Experts of a small language model.
Training: a variant of Adam for the experts, 3161 steps.
Below are experts of layer 3 (counted from 0) of a mixture-of-experts language model. Rows are named router (the router's row for the expert), gate (a neuron's input weights, with its number), up (a neuron's input weights, with its number) and show model dimensions 0-191. Each number is 128 + 32 x the weight over its row's rms, rounded and kept within 0 to 255.
After each expert's rows: "gets" lists some tokens that make up at least twice as much of what it gets as of all text. This comes from a sample of Wikipedia text that the model never trained on. Tokens count by the router's weight.

# expert 54
router [180 112 124  83  92 171 194 158  96 162 141 141  99 103 148  95 139 101 172 150 170 176 109 105 167 126  92 146 124 126  96 105 127  63 112 164 126 144 112  87 143  96  83 141  68  92 177 144 117 131 171  94 127  79 113 145 172 121  99 120 160 107  94 105 149 160 191 119 115  69 112 149 155 124  62 105 117  76 136  78 163 110  58 105 141  97  72 147 139 116 129 112 153 149 114  91 173  99 154  97 103 116 116 159 212 147 162 111 116 149  85 162 103  58 143 172  75  98 129 139 138 121 127 184 148 132  89 172 105 132 199 142 185  89 155 149 125 100 181 141  78  95 143 150 155 175 155 169 161 128 161 154  73 126 124 131 146 124 130 130 171 153 107 105 141 189 100 113  86 105 132 153 155 136 141  73 175  93 106 104 126 166 152 179  85 133 131 164  99 137 142 113]
gate0 [178  87  95 165 121  88 163 143 113 125 118 126 137 105 155 114 132 147 139 139 135 121 137 156 143  82 105 173 168 133 116  65 136 127 206 114 185 135 154 151 107  97 176 136 123 155 123 155 165 176 123 112  81 131 108 134 171  97 136 119  80 137  98 158 149  62 138 136 120 131 111  94 146 140 101 174 164 145 108 143 131  73 138 115 175 118 115  90 168 134 148 157 150 108  74 105  97 100  96 128 133 149 118 151 170 122 162 140 140 180 125  89 127 108  60 222 118 138  82 160 141 183  83 157  94 108 110 209 171 132 122  73 181 143 131 127 136  69  99 183 143 130 170 190 117 118 170 132 111 148 142 138  96 150  58 105 128 131 133  68 126  75 113 110 196  71 164 148 160 120 178 121 204  98 124 160 151  73 108 162 112 151 135 122 128 117 167  89  69 170 141 135]
up0 [120 192 149 142 121  90 163  74 150 152  81  97  97 121 126 180  84  77 182  91  86 143 144 116 174 215 182  93 125 146 166 165 108 138 132  81 115 140 141 111 123 107 136 190 164 109 158 158 164  97 113 112 120  67  53  97  93 162  99 133 112 130 111 116 117 104 184 118  73 113 132 157 107 157 104 135 172 146 184 150 130 107 121 152 138 102 118 152 148 152  91  99 105 113 142  63 173 148 133 138 110 181 118  57 159 146 108  92  92 112  97 134 122  85 102 135  41 126 118 129 142 120 125  86 125 120 141 145 131 152  81  92 195 108 114 111 138 165 107 162 133 136  88 138  87 108 152 164  78 116 140  99 143  90 119 123 110 148 145 161  97 159 189 148 178 121 111 113 131 128 152 138 146 157  64 152 127 169 112 117 142  66 153  97  74 140  82 140 212 116 137 190]
gets: "| ", "; ", "by", ",", ")", "P"

# expert 52
router [181 160 156  84  96 144 145 127 155 160 130 197 133 100 146  89 165 102 155 136 154 153 132 116 185 160 109 157 172 119  84 111 101 110 149 149 119 125  99  79 158 131 108 122 126 129 170 140 110 108 138 129 143  86  78 152 143 146 107 129 165  78 102  60 160 133 130 143 158  90 114 148 160  86  64 109  78 127 125 145 174 123  91  83 161  92 127 163 117  81  98 102 133 120 118  93 178 116 165  72 128 222 166 158 139 173 158 136  77 159 104 125 111  79 151 111  85  91 151 175 132 127 144 115 120 194 112 149  70 126 150  74 164  72 159 131 175  75 145  88 124  48 144 104 150 196 126 125 125 148 194 126 128 115 151 128 173 117 101 129 163 166  99 123 122 167  94 122  89 128 114 157 120 185 186 122 153 100 159  81 100 187  86 168 114 123 137 144 100 136 165  97]
gate0 [ 96 156 118  97 135  57 148 162 125  97 105 132 129 146 102 109 129 103 113 140 161 128 128 168 142 148 123 128  86 129  65  74 108 113 131  86 158 137 141 179 114 109 149  67 144 131 144  92  76 169 111 132 147  70 128  89 174 145  81 174 154  97 125  89 168 153 132 175  86 184 149 152 128 114 145 124 107  98 115 152  97 170  99 216 144  68  72 152 185 154 131 111 138 129 167 107 122 123 128 169 100 136 122 163 106 162 188 123 137  26 102 129 147  96 128 142 166  88 122 131 155 113 196 129 135 167  91  83 145  73 129  89 164  98 107 119 133 130  97  41 159 176 131 100 137 134 153  92 121 152  94 119 125 137  99 115 122 136 139 110 126 121  73 154 147 145  68  88 117 148 110 107 109 127 162 158 135 124 187 153 135 136 123 160  86 116 188  48  83 108 165 198]
up0 [123 127 122 129 156 119 152 137  95 159 101  82 106 122 135 122 167  87 118  87 132 112 154 135 103 104 108 138 118 144 122 112 129 137 127 129  86  60 114 168 136 126 111 113 158 119 175 115 208 137 138  81 138 121 108 122 215 170  62 135 132 111  98 142 146 106 153 129 169 131 169 142 115 104 108 119 101 141 145 119 114  91 130 154 191 117 142 158 109 124 110 128 193 145  92 142 129 126  90 133  60 136 128 152 107 126 128  90 181 105 130 164 168 137  92  93 126 134 159  41  52 107  51  99 123 172 133 107 232 159  97 162 123 122  70  55  76  85 162 149 142 132  92  95  94 132 155 111  94 154 141  71  72 198  62  92 150  68 156  73 140 115 142 161 166 124 140 138  99 138 142 120 119 142 100 108 133 104 137 130 124 120 146  91 114 181 178 133  83 187 170 124]
gets: ", ", "ing ", "ed ", "ate ", "ated ", "ating "

# expert 11
router [207 140 155  59  99 176 152 139 147 147 146 164 103  89 181  83 154 106 196 137 169 162  71 146 123 119  93 163 144 133  83  82 150  53  97 148  88 143  90  83 156 116 104 162 143 124 174 150 150 113 162  67 101 107 144 140 126 111  77 144 168 126 106 114 125 132 134 140 150  80 123 139 144 120 119  73 134 116 112 144 193 122  95 108 152  98  70 160 153  87 109 103 179 161  95  95 169 106 144  84 106 123 129 189 212 141 149 149  72 155  99 166  79  63 129 174 129  96 139 134 116 142 156 140 145 159  81 166  77 109 133 128 147 109 167 114 104 103 167 105 118  98 144 133 155 152 139 154 133 128 192 143  59 122 147 102 148  98 114 139 171 161  62 136 146 147 136 112 112 121 122 143 183 182 163  71 157 116 121 114  97 169 127 163  88 127 100 146 109  81 146 101]
gate0 [128 186 126 133 110 144 117  88 107  72 184 157 175 102 125 114 171 162 101 169 137 153  93 137 189  70 148 111 146 111 109 150 139 124 161 166 107 144  83 140  70 150 102 111 116 138 142 138 141  90  99 121  52 147  87 144 118 143 179 148 172 192 114  92 136 210 102 146 166 133 143 135 114 132 131 131 124 171 112 107 164  94 169  86 134 117 145  76 105 136 160 107 152 125 185 112 125 146 116 184 106 150  82 147 103 132 106 162 154 179 127 142 116 120 126 127 126 145 134  54 111 142 143 142 133 167 114 100 105 113 184 134 120 200 152  98 159 126 131  72 143  57 130 136 173 105  52  76 100 137 104 160  87  88 174  60 132  79  95 155 146 115 132 121 114 128 107 115 162 129  82 112 155  86  99 111 146 136 115 146 122  76  83 130  75  89 148  58  35 110 127  94]
up0 [ 92 160 136 156  84 128  99  61 166  92 126  78 142 132 144 155 112 129 146 166 159 139 126 174 119 143 108 117 150 186 125 102 130 110 120 116 126 138 103 154  96 158 101 120 117 147 155 128 185  99  80 133 109 140 151 138 135 131 137 128 210 131 126  86 148 137 120 136 151 120 216  92 115 120 160 129 111 159 144 121 129  91 151 104 145 122 187 167 171  79 152  87 165 140 101 157 109 120 124 183 106 147 127 191 107 142 125 154 148 121 118  66 139 103  85 105 106  81 161  46 131 115 110 118 160 157 143 131  84 145 161 143 104 111 114 127 131 109  99 179 168  74 176 148 201 136 123  72 105 148 241  58 138 134 170 105 125  99 103 152  86 104 118 202 139 170  83 113 138 111 148 109 173  74 119 128 157 175 108 109 110  88 102  95  81  95  40 165 108 135 138 111]
gets: "- ", "| ", ": ", "1", "8", "2"

# expert 59
router [171 102 148 110 103 124 180 158  85 189 200 135 114 123 103 112 137  90 191 158 145 141 103 117 161 149  74 150 153 123 134  86 138  82 113 168 136 139  87 104 154 121 104 138 120  97 170 136 113  97 137  76 190  91 172 150 188  97 114 155 126 127  95 120 172 137 179 124 141 120  97 153 136 125  92 108  93  92 107  93 156 105 121 103 147  81  96 192 136  86 107  79 124 124 105 108 129  97 151  88 120 158 125 143 176 156 143 138  83 126 105 130  83 135 126 155  95  51 186 107 167 111 110 156 169 180  91 160  65  68 167 120 137  89 151 133 190  96 182 119 113 129 114 168 164 166 165 149 160 123 167 150  87  85 160 128 151 121 134 129 171 111  91 100 162 153 104 104  87 133 108 164 123 173 210  76 137 119 124 120  89 176 138 156  47 151  95 156  94 154 131 114]
gate0 [142 151 139 153 158  86 167 115 106 159 151 135  89  89  89 145 100  62 134 141 109 171 186 144 135 124 154  92 117 147 146 132 135  65 160  54 152  81 101 148  99 133 131 125  69 144 118 108  95 128 125  81 108 123  53 145 176  71  99 174  83 118 111 158 113 104 141 149 103 134 141  96 115 144 109 120 145 164 138 150 115 113 120 141  93 147 183 149 172 149 179 176 153 111 197  88 103 120 174 163 154 133 126 147 157 137 151 169  94 121 164 145 162 105  93 163 129 106 114  50  87 142 162 129 126 190 104 144 114 108 113  98 106 145 107 185 108 106  95 162 134 134 120 182  78  94 145 160 130 112 115  75 155 150 192 132 121 161 190 157 149 174 161  64 170 107 146 101 159 200 156 101 105 134  93 163 145 186  72 112 116  74 113 150 108  78 120 105  96 187 126 131]
up0 [132 121  99 117 119 150 157 150 110 140 130 167 131 174 114 164 123 125 145  99  96 159  79 138 104 174 152 177 140  85 158 155 150  92  99  53  89 124  94  96  67 116 106 137 109 179 113 149 129  98  79  98 152 111 114 122 129  98 104 101 123 110 147 159  89 166  82 156 151 125 115 182 165 108 115 128 148 154 106  82 134  71 149  64 120 112 201 135 177 115 220  99 194 131  65 134 143 115 137 152 169 168  88 173 113 140 107 201 116  99 122 113 107 105 118 129 107  70 122  85 137 144 202 128  98 134 101 129 148 148 141 109 108 107 148 140  52 134 115 165 180 136 139 150 159 156 151 113  91 140 154  80 107 129 179 119  61 142 108 186 151 138  76 131 141 156  94  94 133 113 125 136 103  63 106 139  96 104  56 118  83 118 162 110  88  65 124 172  87 114 161 117]
gets: "the ", "was ", "as ", "he ", "and ", "is "

# expert 49
router [171  86 119  77 112 134 165 130 105 146 167 186  81  76 137  69 129  96 157 153 175 116  88  91 136 119 116 155 153 134 127  94 126 105 116 187 117 137 102 103 152 103  87 158 115  86 180 170 100 110 147 118 131 105 157 145 177 141  99 152 138 102 103 115 150 114 184 156 155 117 115 166 168 122  99 102 142 109  90  93 182 114 107 113 146  93  82 145 156  92 124  81 148 119 103  97 172 100 149  81  88 150 109 190 159 143 159 152  99 139 104 144  92  94 157 161 135  99 192  95 142  81 142 178 169 133  94 179  82 100 191  86 122 138 151 127 160 117 155  93 114 123  90 134 141 175 148 137 151 167 159 131  67  98 100  98 170 120 157 181 156 154  83 145 162 170 117  93 108  89 101 175 146 154 189  74 159  41 132 140 139 167 111 142  83 134 106 171  74  67 130 109]
gate0 [119 101 129 138 121 160  60 127 134 130 142 147 158 131  98  91 108 175 131 136 136 117 101 173 116 148 125 113  81 143  83 104 149 103 120 163 164  97  92 125 195  86 146 132 101 115  95 127  49 123 135 138 111 107 150 198 141 129 147 115  84 129 138 160 154 184  91 137 175 109  95  91 153 170 126 155 121 108 131  56 141 160  85 125 112  71  67 120 125 123 188 153 132  99 113 142 175 145 113  58 133 128 100 150 111 175  87 133 146 176 186  79 120 118  99 159 147 181 156 168 129 184 100  98 150 122 107 168 217 139  86 138 165 112  87  70 112 139  53 110 111 164 151 109 115 117 163 125 110  82 144 128  70 174  78 119 202 139 108 110 140  89 116 122 177 168 144 155 122 125  73 137 150 139 131 111 117  72 160 121 150 151 141 153 209 105  85 147 131 123 148 174]
up0 [104 146  74 163 114 133 125 151 122  99 153 148 132 120 148 131  83 135  70 140 194 131  99 101 166 110 109 105 130  59 116 139 117 109 169 109 130  99 176 125 116  83 143  93 128 179 166 135 137 200 151 103 103  99 106 117 117 117  94 174 155 147 129 139 123 107 166 169  90 106 107 161 137 121 186 117 169 166 133  49 135  25 132  63 112 137 118 106 174  98 182 105  88 141 140  75 144 146 168 155 101 110  79 141 120 160 144 137 153 132 119 183 128 133 135 151 127 115  74 129 148 114 105 107 127 169 153 177 128 206 112 137 113 135 130 135  98 122 144 110 130 117 141  92 173 138 172 143 104 133 105 165  88 124 183  96 120 110  41 103 120 100 101 126 157  74  94 117 195 165  34 126 135 154 117 144 160  99 107 176 205 172  82 119 160  71 136 102 155 128 125 151]
gets: "a ", "the ", "was ", "is ", "an ", "American "

# expert 58
router [146 151 158  71 117 139 151 175 118 181 204 124 120  99 131  95 166  92 150 192 152 191 132 113 168 139 112 161 148 117 105  82 116  49  99 154 132 174  86  92 134 111  69 163  96 136 141 142 136 114 170 110 176 109 125 157 202 105 152 128 142 128  86 141 136 174 194 158 138  99 136 173 143 153  87  68  77  94 135 121 183 116  58 115 172  94  87 123 163 117  92  86 122 137 147  94 152 137 173 107 123 153 135 123 184 164 160 142 106 117  61 146  88  69 146 170  60 104 154 121 157 124 141 166 164 164  89 156 117 127 140 138 162 116 131 124 154 129 152 126  78  97 131 160 134 176 130 144 159 146 169 160  95 115 159 157 145  98 135 126 162 169 137 125 142 155 152 116 122 121  84 205 141 206 174 105 184 113 137 146 141 166 116 136  90 138 104 152 126 102 129  89]
gate0 [137 103 146  99 135 122 189 148 171 160 148 209 113 118 154  58  87 125 116  88 111 105 143 110 155  76 127 159 156 114 136 115 116 151 100 138 165 146 139 107 183  88 112 191 136 151 101 156  63 103 151 144 118 107 102 104 209 171 143 146 143  90 107  86 135 122 166 134 100 140 129 135 147 107 106 117 162 101 121 151 175 138  99 102 166 100  62 127 156  96 133  77 112 149 123  89 134 132 143  92  58 126 157 139 163 140 155 119  85 173 115 153  61 114 185 162 107 172 123 119 181 149 141 155 121 134 145 129 133  65 189 160 141 149 150  72 142  95 168  97  83 155 155  99 193 190 111 125 166 125 179 139 122 129 111 131 145 123 121 129 170 211 105  63 170 160 103  95  98 140 138 197 108 174 120  88 151  91 192 192 119 132 114 120  98 104 118 118 106 145 121 110]
up0 [147 157 124 143 129 140 131 103  86  99 106 142 139  72 149 147 169 153 145 186 158 150  86 104 104 122 103 114 122 132 137 123 165  91 128 163  75  91 108 120 129 160 148 117 157 118 181 153 111  89 162 104 142 134 115 232 119 148  56 148 120 120 138 115 180 128  98 117 141 110  54 188 149 132 135 120 107  99 120 155 119  91  93 135 118 160 125 149 129  83 204 148 177 181  52 134 151 122 125 116 110 181  91 136 157 154  67 140  92 137 166 133 189 100 145 115 112 104 142 159 150 127 157 133  68 117  42 135 108 177  88 118 182 121 146 168 124 108 116 132 196 106 102 125 174 134 194 179 145 165 134 141 105 210 124 129 145 103  79 172 116  95 137 160 172 160 143 109 117 151 124 106 154 125 151  79 117 111  57  80  95 122 152 181 142 178 122 106 111 170 124 132]
gets: "| ", "\" ", " ", ".", "% ", ","

# expert 45
router [198 127 130 122  92 153 105 132 122 153 119 195  81 108 151 105 174  83 179 129 160 188  73 115 154 135 132 155 135 104 103 120 158  37 120 158  93 167 104  85 146  93 115 155  84 150 159 136 117 102 147  79 166 111 124 150 116 109 103 142 140 103  93 102 152 134 122 132 137  90 132 173 166 102 117  86 137  75  95 117 147  88 116 115 145  82 116 167 131 123 123  48 143 163  96  87 141  88 167  87 117 184 137 135 179 128 155 135 103 170 105 131  91  85 134 135 124  69 160 150 139 124 132 167 172 140 110 178  97  94 161 107 168  87 176 101 129  93 165 111 108 104 159 144 165 165 176 174 122 144 202 130  99  97 147 105 133  81 125 123 169 167  79 127 144 137 121  80  78  84  98 156 151 165 187  81 123  79 115  83  68 162 158 153  65 113  95 166 106 121 135 113]
gate0 [111 139 110 141 105 123 146  90 136  52 153 194 148 152 194 153 197 118 159 106 124 123 104 129 160 112 147 124 161 119  70 105 157 125 139 127 106  83  74 105 201 173 136 116 210 139 138 133 132 119 140  70 174 137 145 180 120 125  94 154  96 138 141 153 159 110 145 148 150 152  85 152 119 101 146 127 116 124 140 167 140  77 121  59 109 112 119 145 118 131 159 147 141  90 173 147 101  94 102 122  85 108 131 111 144 140 153  51 145 151  80  71  71 132  85 178 153  96 100  70  86 121 121  88 153 170 155 108 119 126  89 124 113 157 147 153 108 166 142 133 148 133 108 128 173 109 172  83 132 147 105 141 125 140  55  71 131 125 183  90 179 137  98  77 143 115  97 139 175 108 111 134 160 174 113 125 135 113  93 194 133 100 110 178 153 102 174 160  74 100  37 103]
up0 [113 150  75 162 125 137 115  73 135  92 126 171 102 120 159 112 144 110 125 151  99  96 100 105 121  74 173 109 100  84  71  53 170  86 137 123 113  98  67 139 179 153 124 126 177 104 152 144 143  93 121  80 158 124 120 102 139  58  87 143  81 103 134  95 170 133 114 102 158 155  94 142  96 150 155 171 170 142 122 181 126 159 118  96 106 130 109 147 115 133 198 135  86 171 104 105 125 138 135 131 101 148 111 149 168 138 127  61  96 129 108  19  97 140  91 161 162 128 111  77  91 169 106  79 144 111 119 166 153 117  77 130 124 164 161 104 138 148 192  83 120 100 138 113 158 137 196 146  98 110 107 167 107 132  87  85  61 113 155  54 161 106 108 122 131 127  67 141 127 106  98 162 165 152 125 154 137  96 116 169 128 130 141 176 179 123 186 150 121 142  68 154]
gets: ", ", ". ", "The ", "(", "that ", "), "

# expert 32
router [163 136 137 104 130 148 140 132 126 142 152 180 101  76 180  87 139  70 154 132 168 192 106 116 156 116 114 171 179 110 106 114 106  82 107 173 118 176  80  54 183 132 102 177 113 127 162 161  95 129 176 116 158  88 108 173 190 109 115 152 140  86  94 103 165 141 151 150 125  89 133 131 156 131  87  86 102  90 109 107 149 103  96 137 126  97 104 173 164  64 113  96 134 128 101  98 178  84 145  82  89 139 154 177 149 153 181 140  74 164  82 158  84  97 126 150 100  64 129 140 147 111 152 149 144 164  90 172  82  97 176 107 155 117 171  97 151 104 156 121  93 113 138 130 159 171 129 158 141 161 161 161  93 114  90 114 137  97 108 131 169 189  94  98 176 204 112 114  98 124 128 182 133 204 173 109 114  76 118 108 126 132 106 141  94 139  85 136 107 125 148 102]
gate0 [ 62  78 126 147  94 113 142 101 149 147 181 108 122 174 140 103 128 100 133 124 138  94 153  91 125 114 120 108 102 165 170 132 124 111 150 133 115  91 176 186 134 117 122  88 179  84 141 140 140 126 108  69 120 148 143  85 171 218 130 128 160 142 103 229  75 152  92 100 146 106  78 130  41 121 107 167 104 153 191 110 128 179 134  76 122 128 166 117 164 106 130  84 139 131  92 190 174 139 159  89  75 125 133 100 123 119  92  93 105  98 122 130 150 156 131 117 156  99 170 132 142 112 100 135 194 182 130 141 104 213 163 122 130 245 141 169 127  65 144 122  80 132 134 121 141 121 151 150 121 111 167 121  80 123 130 174 105 141 150 151 111  88 172 165 139 127 127  86 138 130  92 135 137  86 115 143 152 149 136 173 175 131  92 121  81 118 159 138 101 128 127 102]
up0 [ 95  90 114  93 151  87 176 111 124 139 167 134  76 164 118 129 115 141 161 144 122  69 102 114 151 104 142 107  14 134 185 135 162  97 117 145 115  59 120 157 127 161 172  52 148 115 162 103  38  84 120  98 129 131 169  64 152 111 170 177 134 151 169 147  61 170 133 103 152  94 121 112  98 109 101 104 108 134 125 160 144 116 159  69 109 149 130 170 162 119 160  81 118 103 132 162 135 125 130 124 105 130 141 117  99 111 143  99 130 108 102 107 188 162 112 173 148  60 154 136 191 112 176 143 127 239 136 132 119 143 179  51 101 144 151 187 131 111 163 169 142 181 133 137 176 150 118 118 170 102  89 123  81 140 145 141  92 154 127 142 119 113 160 119 131 169 177 135 110 151  81 130  98 115 111 144 110 155 124 140 148 124 141 114  99 133 114 128 122 108  91  67]
gets: "and ", "-", "–", "| ", "or ", "but "

# expert 63
router [185 146 123  84 110 144 180 156 150 161 124 179  89  68 161  84 152 129 153 141 141 178 100 101 145 160 134 151 170 139 106 113 144  90 103 191 133 133  75  85 157  70  83 153 101 116 137 168 108 104 142  89 136  72 113 161 127 107  75 141 153  87 105  92 170 140 148 156 116  91 111 155 147  80  82  99 107 106 119 148 156  94  90 136 142  86  89 194 140 100 102  92 133 158 126  96 132  86 153 134  78 185 120 151 177 132 166 123 101 145  55 144  92  85 178 131  99 110 167 163 165 174 136 149 166 145 115 188  80 133 160 101 173 106 168 114 122 105 115 128  95 118 175 133 179 164 112 188 122 136 161 150  94 103 147 156 192 114 118 134 152 121  78  99 178 157 133  84  77 134 118 176 165 170 166  77 168  96 130 148  94 146 103 161 110 143 108  92 102 108 137  81]
gate0 [133 130 138 144  73 116 149 157 105 139 112 156  82 134  86 131 112 100 132  81 177 107 107 120  91 114 101 125 101 205 151 135 169 110 118 109 135 116 163 107 131  76 127 148  80  96 148  94 114 146 142 157 167 110 217  90 118 140 149 123 140 109 133  72  72 130 146 115  91 121 125  77 135 106  90 187 172 102  58  77 145  97  84 160 152 144  86 194 132 153 153 137 129 160  70 138 175 177 120  88 137 104  88 129 124 109  86 166 129  94 138 137 134  82 187 136 119 135 180 171 130  81 108 171  86 106 157 121 119 118 151 130 117 167 189 113 137 110 118 124 119 157 108 117 156 107 102 149 117 230 129  76 105 177 141 143 130 167 165 149 198 123 122  96 192 143 109 170 105 132 148 101 148  16 102 103  96 118  85 126 132 149 141 124 136  87 179 164 128  96 139 120]
up0 [116  85 162  66 177 154 129 111 136 156 161  92 133 129 116 146 162 121 176 146 112 184 130 118 173 140 121 145 175  57 113 130 100 122 105 176 117 178 130  98 123 147  91 109 171 136 118 172  98  77 134 103 111 126  58 155 142 152 152 120  89 146 122 155 177  94 118 100 162  63  96 116 109 163 137 115  57  83 126 150 153  99 140 115 109 109 144  73  68 108  74 135 123 139 127 111 142  81 120 158 145 154 112 116 141 129 132 146 124 191  85 179  82 116  95 184 101 107 125  82 185 160 132  93 171 116  52 128 140 114 107 155 129 133 141  66 147 116 163 105 136 122 112 193 116 199 130 165 121  96 128 176 152  89 150 129 110 107 139 144  76 132 108 101  58 122  85  86 127 130  99 173 100 185 195  94 153  82 187 113 142 176 117 135 110 185 126 100 119 157 171 107]
gets: "in ", "at ", "In ", "on ", "with ", "from "

# expert 26
router [180 120 133  96  96 180 178 146 121 157 149 170 113  88 193 115 176 122 157 166 166 154 121 115 141  94 104 151 155 132 120 121 139  72 139 163 124 140  93 113 108 121  89 144 114  89 154 174 156 118 157 134 129 101 165 184 150 163 124 134 197 114  92 112 166 128 155 163 187  79 125 184 133 118 133 136 113  91 166 141 198 120  66 103 108 122 113 144 120  90  91 105 135 160 121 105 165  91 114 126 110 135 142 159 255 165 169 146  98 161 112 156 131 114 148 166 121  49 124 115 136 106 139 118 155 138 100 161 109  99 153  95 161 101 158  93 122 109 144 128 122  21 184 166 188 166 109 154 164 175 159 142  99  78 106  95 172  91 114 164 151 141  85 130 139 156 116  85 102 116 142 163 169 158 148  88 184 123  89 143 114 173 119 148 110 136  90 103  94 122 134 120]
gate0 [143 116  91 135  33 178 137 109 166 132 109 146  94 109 188  93 145 148 107 140 142 137 160 128 187  86  92 136 117 128  92  83  90 139 138 144 115 148  95 128 132  70 155 131 106  58 109  98 140 137 152 160  97  91 124 115 144 143 173  84 180  49 105  58 141 130 132 122 131  89 138 134 142 143  75 138 146 148 150  67 155 151 136 150 124 117  89 183 133 108 143 153  91 167  91  91 114 135  90 174  85 119 136 183 182 121 171 105 153 167 120  93 126 113 162 188 184 142 135 117  63 146 169 153 178 121 117 128 137 124 185 103 150 112  78 156  85 130 107 115 120  74 168 127 114 105 138 111 176 159 125 147 106 134  85 117  98 118 165 162 148  96 104 165 135 104 108 181 126  88 116  89 211 122  68  91 110  94 145 132  94 118 121 129 173 100 134  93 123 104 198  65]
up0 [163 123 220 101 165  35  60 113 104 101 131 154 102 115  99 119 170 118 139 107 125 116  76 104 100 194 195 152 116 109 131 150 159 120 106 119 125 126 118 103 136 180  89  58 175 155 106 127  99  88 173 117 145 166 149 134  80  56 121 158 115 147 129 153  97  73 123 155 146 150 100 126 129 132 167  98 120 114  56 140 178  91 107 126 133 112 182  89 167 121 108  60 149  92  89 156 137 122 200  79 129 118 127 111  85 189  97 129 130 117 114 160  88 151 148  94  87 134 113 129 171 116 132 129 155 166 114 143 105  99 114 138  97 126 159 169 145 146 176  87 105 156 121  41 162 148 142 122 112  95 155 199 133  83 179 119 149 149 130  88  97 138  86  86  83  99 117  81 154 139 134 109  73 127 168 131 117 120 128 119 105 141 154 148 129 181 126 167 133 106 100 162]
gets: "| ", "(", ")", "=", ": ", "- "

# expert 42
router [184 113 127 103 116 145 151 131 105 142 176 183 114  98 165 103 151 118 137 138 167 158  99  98 167  62 121 136 126 138 136 135 173  85 103 172 127  95  69  96 129 134  98 106  90 110 170 159  93 100 147 108  97 108 156 182 139 168 129 152 144 108 108 102 162 138 133 194 159 101 103 151 140 106 130 114 122  78 122 102 160 110  82  98 134  84 102 139 140 106 142  93 143 142 108 118 172  90 153  95 102 141 129 177 243 156 183 139 115 161 115 176 118 102 164 172 133  59 152 105 136 101 149 141 188 162  75 155 102 100 156 106 158 134 170  95 114 111 174  85 143 104 140 178 192 164 108 167 162 162 161 160  93  81  73  72 173  86 165 146 125 141  75  97 148 135  95  77 134 110  90 148 157 158 147  94 196  95 103 135 127 148 114 164 104 129 133 121  70  98 132  81]
gate0 [189 175  92 138  95 167 148 195  96 155 181  77 175 117 106 120 144  82 168 132 154 113 120 147 141 164 181 150 103 165 125  93 132 116 140 105 196 161 118 102 120 128 117 160 105 134 120 206 163 133  96 110 132 121 139 111 193  88 143 128 137 120  89 164  98 138 161  94 111 172 149 111 136  74 157 114 147 124 200 139 176  83 129  78 126 107 148 113  70 166 117 167  95 130  76 143  89 105 185 169 182 122 118 131 103 153  87  91 102 150 104  77 118 138  72 116 105 116 127  56 131 187 151 179 136 116  88 119 137 132 157  90 170 112 128 187  88  77 165 143  96 103 170  89 119  96 150 156 149 189  93  95 138 167 158 123  95 121 162 176 169 134 121 122 120 145 145 159  96  98 128  79 144 111 130 103 118 137  93 122 135 169 161  96  72  96 145 133  88 192 102 159]
up0 [112 115 192 152 118 150 125 105 158 157 117 190  69 109 135 119 154 118 126 132 170 131  98 132  84  76 132 132 147  83 165 123 116 125 119 135  43 188 124 147 158  95 117  96 102 102 154 152  69 111 179 101 162 130 119 100 103 185  68 107 225  62 135  67 143 124 139 133 144  88 109 166 128 124 104 127  78  86 114 160  96 198  99 122 143 158 121 162 167  81 119 159 131 110 126 145 131 162  94 112  91 101 131 136 152 104 108 169 120 128 125 126  64 170  69 162 132 108 163 127 162 121 106 130 119 113 143 165  86 106 133 179  85 132 179  77 142 143  99  94  92 132 110  73 126 175 154 115 174 128 147 183  91  96 120 211  88 145  88  78 146 145 161 100 106 130  68  87 137  89 148 151 118 145  83 121 163 125 179 132 150 179  96 119 125 113  93 151 165 124 147 105]
gets: "(", ": ", "==", "/ ", ".", "• "

# expert 16
router [168 126 148 114 117 165 174 164 117 164 156 154  90 119 153  66 174  56 165 127 187 185  94 108 154 122 101 148 165 143 118 127 126  85 106 172 135 125 112  97 138  97  50 181 108 111 158 147 134 135 152 134 168  86 147 158 178 156 118 119 182 118  84 101 170 146 151 151 126  96 123 137 149 131 104  85  81  82 114 126 151  98  64 111 136  73  91 136 151 104 122  77 118 139 130 110 146 111 182  78  95 123 151 131 176 157 172 133 120 150 100 145 101  99 157 142  74  81 157 139 171 104 115 156 128 158  96 168  99 105 174 136 152 120 159  93 180  72 178 144  99  99 159 124 189 174 154 153 151 153 165 145  90  95 147 137 154 105 122 132 191 186  89 124 126 141 114 119  83 126 106 173 152 176 193  73 190  78 112 144 141 155 133 128  76 116  93 159  73 129 126 122]
gate0 [155 198 135 120 129 138 110 125  93 141 170 110 194 131 147 133 103 124 114 126 158 169 144  83  88  32 158 169 130 128 195  98 102 129 135 113 162 118 124 116 134 168 147 147  97 128 148 161 163 143 177 186  94 105 116 146 172  76 153 141 166  77 112  87 192 158 177 163 160 147 123 140  78  97 141  99  98 142 120 165  83 124 103 140 109 135 136 139  66 134 167 149 148 140  31  88 126 110 158 141 151 129 139 138 114 155 127 145 110 142  89 145 145 113 110 125 116 107 129 142 195  73 112 105  85 172  81 150 106  84 106 109 173 131 142 118 168  77 157 178  98 154  94 162 224 185  85 151 150 164 116 103 120 136 126  94 137  92 125 137 199  95 153  53 118 146 118 159 147 151 177 160 136 142 122 142 147 107  88 156 152 145  90 111  88 170  96  94 145 157  91 123]
up0 [106 104 140 136 157 122 145  79 113 160 105 124 141 144  71  87 124 121 190 132 107 180 149  54 113 102 111 123 136 143 165 114 144 141 150  68 195 191 140 123 123 128 107 128 101 143 130 114 125 142 182 122 112  76 144 181  89  91 124  88 183 113 123  77 110 191 123 104 101 154 128 116 134 125 123 123 135 133 121  51 150 162 143 130 131 133 126 145 129 194 156 110  80  98  93  77 110 113 115 117 140  74  67 149 134  84 141  94 228 156 168  95 167  89 125 141 137 103 105 170 149 104  96 109 163  46 139  96 201 129 154 149 142 102 115 123 165 108 118 144 180 181 203 136 163 141 151 114 129 168 136 107  87  96 155 122  66  87 114 121 110 187 121  98 130 201 123 140 147 110 132  91 116 122 139 140 148 134 149 179 149 162 146  73 129  98  49 132 132 120 164 142]
gets: ", ", "(", "| ", "; ", "\n", "), "